{"d_model": 192, "tie_embeddings": true, "lr": 0.00211, "beta1": 0.95, "train_tokens": 766500000}
Below are experts of layer 4 (counted from 0) of a mixture-of-experts language model. Rows are named gate (a neuron's input weights, with its number), up (a neuron's input weights, with its number) and show model dimensions 0-191. Each number is 128 + 32 x the weight over its row's rms, rounded and kept within 0 to 255.
Before each expert's rows: a language model's description of what the expert responds to. This comes from a sample of Wikipedia text that the model never trained on.

# expert 42
Middle word pieces and common short words often followed by -ed, -ing or -s, such as he-art-ed, cl-imb-ing, wind, hand.
gate0 [141  98 173 127  87 185 147 109 137 126 123 126 184  86 106 132 120 130 121 169 127 134 128 101 111  73 168 181 181 150 219 125 135 165 164  92 144 111 137  56  99 123 112 138 138 108 180 124 163 105 132 161 128 125 102 153 105  90 149 133  68 171 121 108  85 165 139 128 127  78 115 173 159 197 148 141 147 135 124  78 127 197  92  71 117 128 173 150 129  94 155 116 155  80  58 135  59  96  62  95 133 179 126 156 105 148 103 102 132 144 152  73 146 117 151 142  97 127 109 159  88  86 130 138 127 107 161 142 101 150  81 119 188 111 155 156 153 131  70 100 163 213 151 113 142 176 114 146 114 121 111 145 105 137 176  80 135 135 140 166 141 112  74 182 131 137 145 148 113 115 153 134 109 150 113 156 207 154 157 136 113 203 115 128 135 167 143 166 104  65 125 131]
up0 [175 147  96 125  72 185 146 142 144 131  96 118  60  72 102 108  96 148 163 175 176  95 152  84 125  91 143 159 152 139 130 128  90 129 150  80 137 114 209  95 125 163 112 102 148 116 160 123 106 120 104 202  96 150 159 152 117 124 145 145 141 209  99 114 101  83 139 107  70 127 141 113 175 184 112 116  68 105 203 123  96 177 106  72 121 180 166 132 170 160 125 117 104  43 106 122 121 123  46  87 121 177 116 128 187 131 119 128  89 133 109 133 148 128 165 117  94 151  89 124  91 143  90 111 112 192 146 145 159 138 117 142 159  68 149 121 112 135  68 141 112 185  97 126 116 158  97 154 170 114  87 131  62  98 145 120 127 110 140 155 142  99 142 135 147 149 105 186 114  98 146  86 119 125 124 136 140 130  84 109 176 139 188  82 156 136 129  99  84 125 121 160]

# expert 12
Common concrete nouns and the later pieces of such words, such as car, water, rock, cast-le, rub-ber, gun.
gate0 [148 128 155 171 151 136 154 124 165 125  91 170 120 130 152 150 137  81 102 125 192  81 125 159 121 140 100 159 168  82 126 122 180 126 144 173  79 105 139 101 139 175 113  98 128 127 126 113 125 130 153 129 145 183  90 165  64 165 145 135 113 131 191  95 125 128 137 113 129 105 161 133 101 154  99 152 129 120 124 136 143 191 150 130 112 111 113 164  78 112 141 132 166 121 131 110 114 198 137 179 143 106 121 216 124 136 104 127  91 115 115 100 156 127 139 230 143 132 122 181 166 108 101 116  97 174 147 131 128 138 144 134 134  79 108 136 130 149 127  58 103 103 103 103 157 110 123 127  74  67  95 191 202  97  72 159 136 161 128 145  96  95 154 124  71 186  44 160 125 184 217 118 132 153 148 149 155 103 157  96 145  94 123 111 204 162 135  73  76 119 128 109]
up0 [ 94 167 125 161 128 191 169  65 110 191 119 106 165 147 140 122 140 154 136  87 114 123 166 117 171 178 111  88 169 115 176 104 118 133  90 144  88 142 136 126 157 118 116 101 150 149 143 137  74  69 103 154 218 187 118 168 141 104  81 145 124 177 173 149 122 119 126 155 168  65 138 126 123  78  14 118 167 169 112 152 146 117 124 131 122 131 171 164  90 106 121 181  84 138 133 146  73 127 121  86  87 155 138 151 151  86 208 101 124 112 149  64 132 123 139 122 114 127 128 140 111 166 101 165 110  97 127  85 154 167 189 143  61  79 163 159 105 137  91 139 134 172 172 104 118 164 145 112 179 131 148 136 153 124 146 114 153 172 149 155 126  95 168 125 117 138 120 113 142 145 119 117 188  91 140 121 154 118 155 108 174 141 131 174  68  93  81 147 152  75 145 107]

# expert 13
Separators in tables, match reports and infobox lists, such as pipes, colons after team names, semicolons, dashes, equals signs.
gate0 [133 124 136 104 111 170 110 130 152 185 165 158 156 184 154 164 147  89 139  94 146  39 130  98 182 135 131 117 120 105 106 100 119 122  87  66 116 132 191 101 116  64 119 109  95 148 114 122 137 145  53 113 141 141 171 127 160  60 170 107 116  92 170 140 173 139 113 138 129 162 128 117  79  52 126 190 117 112 137 153 158 119 118 102 177 167  98  80 140 119 120 164 173  98  99 127 160  94 131 127 106 169 190  80 132 150 183 118 110 113 177  75 113 141 103 130  93 116 177 155 144  96 160 139 127 155 134 120  97 146 125 145 167 156  61 158 135 161 113  17 133 139 124 170 195  98 164  88 115 123 185 118 173 132 128  97 165  88 111 138  97 172 100  80 112 109 143 153 113  67 124 109 173 130 128 114 145 147 138  92 135 116 130 125 166 142  88 134 130 182 168  99]
up0 [154 105 102 143 111 112 150 174  91 130  95 121 132 104 112 119 145 115 125 150 192 105 154 118 148 184  70 175 139 174 129 155 115 155  79 101 101 171 213 109 130 162 173  88 161 177  79 150 108 125 124 100  87 167 104 148 164  95 105 165 118 121  86 202 125 138  96 141 145 114  73  77 137 111  86 148 115 128  86 113 121 133 186 163 127 203  81 144  96 117  70 131 175  82 119 154 112 161 152 137 102 115 116 111 118 101 125 154 144 115  79 152 186 175 124 161 114 125  87 123 144 103 132 127 118 172 139 127 166 152 113 103 187 131 148  85  92 123 106 112 146 104 110  84 142 140  94 151 159  70 179 167 139  65 109  52 129 133 154 126 122 156 154 146 119 133 157 119 177  84  93  84 138 112 126 161  99 164  87 112 163 149 101 138 157 163 182 114  65 121  71  47]

# expert 55
Commas and words in bio openings and infoboxes about birth, death, age and place, such as born, age, Born, the comma after a birthplace.
gate0 [168  88 118 150 160 164 167 158  94 186  73 119 165 136 127 131 161 142 114 139 105 176 110 129 104 148  80 190 131 141 189 116  77 103 139 135 143 125 115 103 102 156 130 149  91 159 134 141 150 115  93 110 127 117 113 126  22 162 112 110  68 121 117 138 131 106 104 189 119 132 221 153 109 159 129 119 117 131 145 120 163  64 120 108 142 108 109 125 121 188 134 147 214 191 111  96 134 136 141 122 163 111 173 155  45 148 198 126 156 166  94 140 134 145 115 122 102 160  90 101 110 154 138 100 177  96 110 107 163  82 166 136 185 155 112 108 141 140 120  93 153 147  94 126  83  99 116 129 151 135  46  86 133 121 158 169  33 128 128 119 106 177 132 110 115  89 150 141  70 136  86 122 117 128  72 154 137 142  82 108  77  88 115 106 121  92 104  78 142 115 141 145]
up0 [153  86 151 179 186  92 171 161 126 149 103 160 142 153  93 116 154 118  82 143 139 167 169 127 153 140 134 122 107 128 102 157 107 144 122 150 115 143 154 147 128 147 141 147 134 129 166 153 133 162 177 182 114 103  94 138  84 155 125 127 155 100 120 142 152 190 153 128  95 116 154  82 103 162 184 102 165 119  83  97 141 155 104 144 118  80 172 147 124 110 104  74 126  95 106  99 169 222 145 134  91  89 189  93 123 132 176 165 120  91  94 150 157  93 146 114  68 152 110 176 108 177 176 157 161 164 178 129 155 181 157 166 109 134 175 104  94 188 158 131 169 155 131 136 157  61  90 189 133 145 109  98 138 178 129 110 117 121 160 119  61 151 186 156  62 122 213  82 172 157 126 100 120  99 130 115 144 153 141 167 108  78 125  98 119 118  97 149 137  78 156 168]

# expert 32
Pipe separators after numbers in sports results and standings tables, plus month names in dates like "14 September 1953".
gate0 [146  86 113  68 137 140  95  61 117 228 130 148 167 111 158  90  46  88 144 153 120 115 139 106 146 117 146 179 115  71 119 125 167 107 139 118 118 162  78 139 142 101  94 108 131 137 161 129 136 127 115 144 144 148 187  80 135  98 132 122 136 137 146  98 150  69 127 107 127 119 123 141 123 146  81 107 127 120 169 176 199 101 169  70 160 132 127 128 131  91 153 168 150 160 177 159 133  91 113 141 133  86  88 208 134 150  83 152  76 124 190 131 112  54 128 134  87  76 140 122 108 169  73 163 129 142 133 122 117  32 123 136 133 136 105 118 170 144 145  84 114 118  74 115 114 122 179 152 166 131  64 107 177  96 125  95 196 116 130 147 117 119 118 154 112  62 153 114 127 115 157 177  64 114 150 109 108 132 153 121 121 189 165 113 147 154 109 127 100  88 150 170]
up0 [143 121 113  59 128 142 125 152 114 158 120 114 157  80  69 146  84  81 134 145 146 196 149 140 113 102  99 124 140 115 172 152 119 109 166 128 106 140 129 166 124 111 154 109 160 106  90 151 151 117 131 102 126 157  93  62  87 133 125 148 163 181 162 133 199  94  64 117 122 155 144 143 102 141 104  64 110 136 251 136 120 154 175 133 162 140 110 147 115 103 128 128 166 164 112  97 162 119  84  38 117  90  46 166 108 150  97 142 167 193 134  94 148  82 116 157 142 125 123 121 142 139 100 130 126 139  54 169 135 101 126 125 127 187 129 113 119 158 131 169 141 112  72  80 127 169 129 117 114 123  90  98 118 130 126 127 185 142  83 111  59 127  96 130 140  93 146 133  81 216 108  82  52 114 133 149  81 140 125 126 145 154 180 151 141 103 146 120 112 109 138 153]

# expert 6
Commas, and, and relative or auxiliary words joining clauses in narrative prose, such as who, which, that, had, would.
gate0 [152 133 116 116  86 145 147 131 145 131 113 143 119  79 127 124  79 169  90 101 113 127 144  97 119 134 221 164 161 127 150 122 105 115 145  97  80 157  57 126 123 121 125  94 126 152 171 181 114 171 161 125 143  92 164 105 109  89 159 111 114 126 147 128 139 140 121 100 150 144 135 108  92 213 107 194 123 101 119 145 132 145 117 150 191  99 138  86 160 137 178 104 121 178 125 161  92 150 180 204 104 153 162 111 175 125 167  99 158 113 203 125 139  88 118 154 113 134 143 138 162 117  94  95 140  55 129 144  96 101 169 154 129 138 114 125  65 115 110 141 126 134 125 144 101 114 185 166 105 151 123 122 151 169 119  71 153 111  95 157  53 160 105 127 111  72 155 176 163 137 171 182 166 146 135 116 108 104 121 184  74 154 128  66 201 127 108 217 168 176 126 129]
up0 [177 178 175 106 117  66 185 152  74 142 172  94 175  91 131 150  61 172 103 133 112 100 105 141 119 141 129 108 148 143 148  83 138  78 177 133 123 153 106 104 191 124 148 117 154 124 148 129  96  94  95 169 102 110 118 150  83 140  82 164 129 104 118 100 118 102 103  70 137 129 138 117 149 157 127 146 140 136 102 141 180 134 120 114  94 145 178 155 147  79 114  93 159 180 144 112  85 119 146 106 149 126 105 168 148 144  93 171 120 139 111 175 200 102  97 194  77 142 104 129  91 130 178 155 136 118  89 172 125 149 151 143  83  92 172  89 111 162 163 188 126 101 199  80 165 108 112 155  44 192 110 134 114 125  87 125 116 117 110 147  96 143 142  71 107 143 115 141 159 170  91 136  97  89  69 118  93  70 176 182 139 183 105 127 166  98 175 139 111 124 123 159]

# expert 3
Head nouns ending proper names and titles of works, awards, places or events, e.g. World, Film, Street, University, Sports Battle.
gate0 [ 64 126 153 150 141 174 179 165 179 116 130 167 171 176 149 153 105 133  83 109  93 140 113 100 133 137 133 168  58  81 108 122 212 106 173 161  93  58 109 129 111 112 147  93 144  91 149 174 166 128 109 183 107 173 120  46 168 144 110 122 172 111 110 158  57 126  85 122 145  97 128 112 119  38 123 158 144 179 111 106 101 164  73 109 113 178 147 102 138 142 136 135 102 156 134 121 103 190 169 165 187 162 161 130 126 167 113 112 157  98 128 138 128 117 188 113 126  82 176 161 170 134 150 106 140 100 169 125 118  86  68 132  73 162 115 152 122 100  51 145 174 161 105 155  97 111 107 143 129 175 104 150 156 156  69 150 139 104 143 124 150 138 121 121 149 143 101 109 136 116 135 109 154 163 124 123 216 111  96 147 159 119 151  96 145 173 123 150 135 151 131 119]
up0 [119 196 167  92 112 143 134 141 132 126 119 133  90 157 121 146 119  86 135 107 125 142  93 133 131 119 149 170 202  84 158 112 139  93 101 149 165 173 180  95  69 130 154  65 177 159 205 156  74  80 110 158 167 106  76 135  69  47 163 132 127 171 109 129 129 112 117 156 132 141 111 173 120 109 142 164 152 124 100 119 122  79 141 153  82  80 132 155 130  68  93  86 128  61 184  98  93 159 172 125 116 148  87 127 138 144 147 130 134 100 181 178 131 110  63  94  76 118 119 123 101 128 159 168 163 104 141 170 162 144 133 139  77 156 116 140 149  92 148 142  42  59 137 136 213  66 153 103 132 125 127 127 135 106 153 122 144 153 117  82 138 106  67 154  85  82  90 135 135  85 170 127 123 149 170 131 173 114 160 130 132 133 117 110 120 141  90 142 113 113 135 133]

# expert 29
Adverbs and pronouns such as also, it, him, only, -ly endings, plus years or countries closing a prepositional phrase: in 1916, States.
gate0 [ 98 125 127 132 148 148 146 131 159 168 130 122 118  70 101 148 143 126 119  56 124  76 143 130 155 112 170 251 168 152 136 134 142 136 116 118  84 137 141 130 132 139 133 130 128 129 156 166 125 102 179 139 117 132 140 167 117  83 122 105 127 148 174 125 117  94 191 112 113 124 219 130 138 159  88 161 131 146 137 117 106 100  89 103 171  55 129  88 148  73 175 133  63 153 126 122 107 130 134 131 193 148 138  80 132  44 130 115 126 142 185 165 152  94  78 169  59 105 178 121 154 115 143 122  92 124 141 123 126 138 182 104 183  84 151 115 151 173  61 105 104 107 127 122  96 107 157 133  82 155 130  80 184 195  95 105 148 159 108 166 149 143  91 106  53 128 143 136 182 127 183 145 157 107  59 103 113 131 161 126  98 113 126 128 104 162 117 142 117 175 123 117]
up0 [130 146 139 135 144 200 136  97 114 135  98 158 160 107 121 119  93 141 143  62 109 136 143 137 151 130  93  87 140  90 119 147 126 120 105 134 120  95 110  95 160 170 149  79 133 137 161 143  96 119 135  86 113 117  96 132 115 166 156 125 197 125 139 146  88 180 128 182 144 141 129 113 175  73 116 149 148 145  99  83 139 152 177 147  89 113 108 147 184 128 110 149 134  80 162 174 156 128 165 168 150 133 143 188 135  77  98 118  90 118  38 103  90 186 152 123 138 122 134 198 180 146  95 160 181 116 124 129 141  92 111 175 168 203 110 173 138  86 168 174 126 195 136 152 109 148 146 163 145  48 117 105 120 137 154 110  89 136 106 114 119 140 147 165 106  64 159 120 113 153 125  84 170 150 227 150 124 188  80 140 107 153 206 110 106 116 118 123 112 124  85  87]

# expert 44
Connectives and auxiliaries in running prose: and, to, or, but, would, can, may, who, plus clause-joining commas.
gate0 [161 140 122 121 138 157 124 110 208 118 185 131  79 129 119 163 103 128 127 184 174 163 186  97 153 109 102 107  97  99 144 143 126 135 125  65 128 125  98 102 137 133 122  88 136 104 172 134 164 114 114  79 142 167 142 114  78 110 174 125 140 113  86 178 124 167 144 130 157 156 133 139 122 126 110 158  86 123  69 220 139 147 103 119 146 192  79  48  96 138 120 128 119 139 107 115 129 126 173  96 157  97 156 211 156 123  62  92 133 145 133 117 171 128 115 103 130 190 118 106 131 114 106 138  24 176 124 139  59 178 119 101 135 167 114 156 150 105 168 141 128 143 116 169 127 152  55 154 194 125 139 137 156 108 181 132 125 125 159 122 104 148  87 135 137 143 102 112 100 137 120 133 122 133 110 115 120 161  89  94  83 109 224 121 189 192 101 143  83 140 131 135]
up0 [118  93 173 132 148  97 122 132  91 142 159 172 105 136  98 100 117 160 152 124  68  62  83 122 113 155 178 199 125 131 135 118 106 152 178 102 192  62 176 147  95  76 125 206 105 162 106 192 113 207 122  76 145  81 111 149 112 120  93 126 191 120 116  65 131 127  97 116 135 123 142 116 192 142 124 121 139 162  97 127 136 117  82  90 143 103 168 119 135 112 149 129 128 147 170 174 108  84 127 141 119 103 125  81 136 159 146  97 125 142 128  41 138  52  83 155 165 132 165 125 127 152 149 117 111 109 120 157 184 135 164 121 120 121 129 136 117 157 100 102 101 175 147 103 108 101 168  95 106 126  87  96 125 127 152 137 163 153  83 156 102 158 185 102 122 125  91  78  84  97 184  67 177 203 133 144 159 102 138 150 156 192  94  89 131 141 129 113 147 119 105 109]

# expert 37
Head nouns ending institution or group names, such as Agency, Council, University, League, War, Chart, and plain nouns like company, train.
gate0 [139 117 124  98 119 126 167 111 186 199 128 138 123 100 102 141 174 132 194  79 116  33 117 144 149 123 147 157 148 165 152 141 151 120 132 125 148 152 135 152 128  80 103 146  94 126 117 185 149 158 126 122 166  67 145 166 111 123 115 130 166 130 109 114  89  83 135 142 113 157 155 125 156  79  90 112  89 109 150  60 117 136 108  91 119  68  81  70 154 110 148 151 102  85  75 130 206  95 137  73 115  95 126 118 161  78 128 125 136 192 120 116 127 100 115 150 166  96 124 102 107 142 131 139 115 114 188 152 127  82 119 172 124 141 134  99 141 126 104 183 173  44 106 140 110 140 123  97  55 162  88  74 144 147 176 129  95 116 179  84 111 179 188  71 103  73 130 120 105 142 141 112 125 161  88 123 126 119 152 139 113 154 125 109 127  64 150 139 136 167 205 179]
up0 [107 125 135 144  75 126 144 109 143 177 158  96 113  98  72  91 152 111  96 153 170 145 187  52 150 131  99 148 156 160 109 106 124 134 142 178 177 138 152 141 113 167 183 157  98 144 137 188 111 114  67 116 144 122 123 202  81  94 115 151 153  90 120 126 158 114 151 105 171 120  64 134  62 188 174 128  89 110 155 115  81 106  95 147  80 142  94 119  92 126 117 129 122 110  68  97 235  91 140  42 137 142  66 160 142 150 124 146  60 131 129 113 137 139 121 160 156 126 101 113 126 135 177 165 146 189 136 175 153 140 153 159 140 106 118 104 142  75 129 101 148  38 121 131 130 112 125 163 139 134 129 128 137 139 111 100 151  92 170 137  60 126 134 139 121 112 120 145 109 129 128 101 112 100 176  88 130 144 123 141 189 126 152  85 152  80 155 128 200 142 136 171]

# expert 40
Consonant-heavy middle pieces of Slavic, Turkish, Indian and other foreign names after an initial capital, such as Sk-ob-chenko, Her-z-egovina.
gate0 [119 109  85 140  41 168 148  94 133 194 177  93 151 150 191 134 124 134 156 148 157 118 101  83 155 118 163  98 196 127 166  90 119 111 102 128 158 126 199 128 123  89  76 113 135 126 113  89 102  99 162 119  66  99 143 129  90  68  83 139 143 134 118 115  79 163 104 124 196 118 175 103 161 176 104 167  46 122  97 123  38 156 132  73 129 106 145 136 111 166 129 123 145 110 137 151  78 118 101 153 125 164 127  72 123 153 133  91 154 136 105  87 146 111 151 135 159  83 139 149  77 155 135 182 160  93 148 156 183 129 155 110 115 151 126  98 113 119  99  55 116  83 124 129 160 104 105 167 129 130 138 122 125 122 175 146  82 124 126 147 134 126 147 140 136  83  98 151 146  95 140  93 141  61 121 185 110 142 159 172 180  98 166 121 172 153 209 131 141 144 139  91]
up0 [ 97 145  98 121 171 185 124 138 132 170  88 142 109  84 138 149  79  96 133 159 142 105 122 107 154 127 127 116 149 106 111 176 128 132  52 115 116  97 124 134 141 172  98 123 120 131 151 160 170 103 159  79  76 165  87 149 144 155 172 104 115 124  73 187 164 140 148 161 120 170 168  62 156 146 101 114 135 101 169 135 133 164 119 169  59 138  98 113 128 113  83 141  69 152 143  68 161 132  84 188 177 109  74 184 212  76  98 150 109  83 136 135 117 103 135  95  98 110 155 119  96 130 110 112 134 133  49 114 132 118 159  71 107 159 102 163  71 189 149 129 148 170 108 139  69 158  74 128  73 119 123 144 117 107  72 135 100  92 158 127 117 111 154  76 138 183 172 127 113 151 153  79 150 150 162 115 149 105 148  94 181 110 120 131 162  95  67 135 117 111 153 148]

# expert 21
Everyday nouns after the, a or his in running prose, e.g. father, wife, way, condition, time, season, group.
gate0 [201  93 145 168 153 125 172 138 178 148  85  81 120 143 132  50 163 117 136 118 106 146 139 137 142 103 137 144 130  89 200 131 106  69 181 142 119 131  98 119 140 163 134 128 134 110 145 161 151 107 113  33  73 131 137  99 117 142 112 119  74 115 147  82 127 133 102  44 148 135 158  55  72 137 138 135 122 159 124 154 179 147 142 163 205 111 181 122 101 125  71 103 145 101  91 111  72 167 166 141 134 107 105  69 147 134 100 156  97 150 144 157 157 107 117 177 129  82 140 171 122 112 125 169 124 118  89  96 127 162 165 129 121  67 128  90 131  88 117 111  94 110 155 138  36 104 169 160 124 155 121 115 137  76  97  73  87  70 157 113 167 180 122 159  99  88 146 152 113 102  97 154 127 148 141 144 113 147 140  97 140  89 135 117 156 180  98 109 171 108 135  81]
up0 [119  74 109  85 173 153 138 119  75 157 107 117 124 199 139 106 117 113 151 148 130 102 122 111  92 169 136  92 126 153 145 114 117 164 123 134 155 122 135 163  76 126 154 130 109 131 130 117 149 176  92  81 148 100 172 123 129  99 120 174 175 148 155 143 104 116 117 177 143  79 112 134  93 139  86  65 114 160 135 152  91 119 150 102 127 143 152 148 144 126 172  77 130 129 162 187 127  48 174 146 157 139  76 134 127 153 130  67 206 182 166 107 170 137 112 151 157 172 165 191 192 139 128 114 139 131 102 117 135 120 112 104 163 160 141  95 191 111  73  72 133 106 151  57 132 115 174 136  63 124  83 138 111 137 175 141 144 141 126 128 138 112 125 160 126 139 131 143 111 146 102  84  94  98 110  92 175  77 174  74 155 112 175 213 135 112 185 145  57  65 105 112]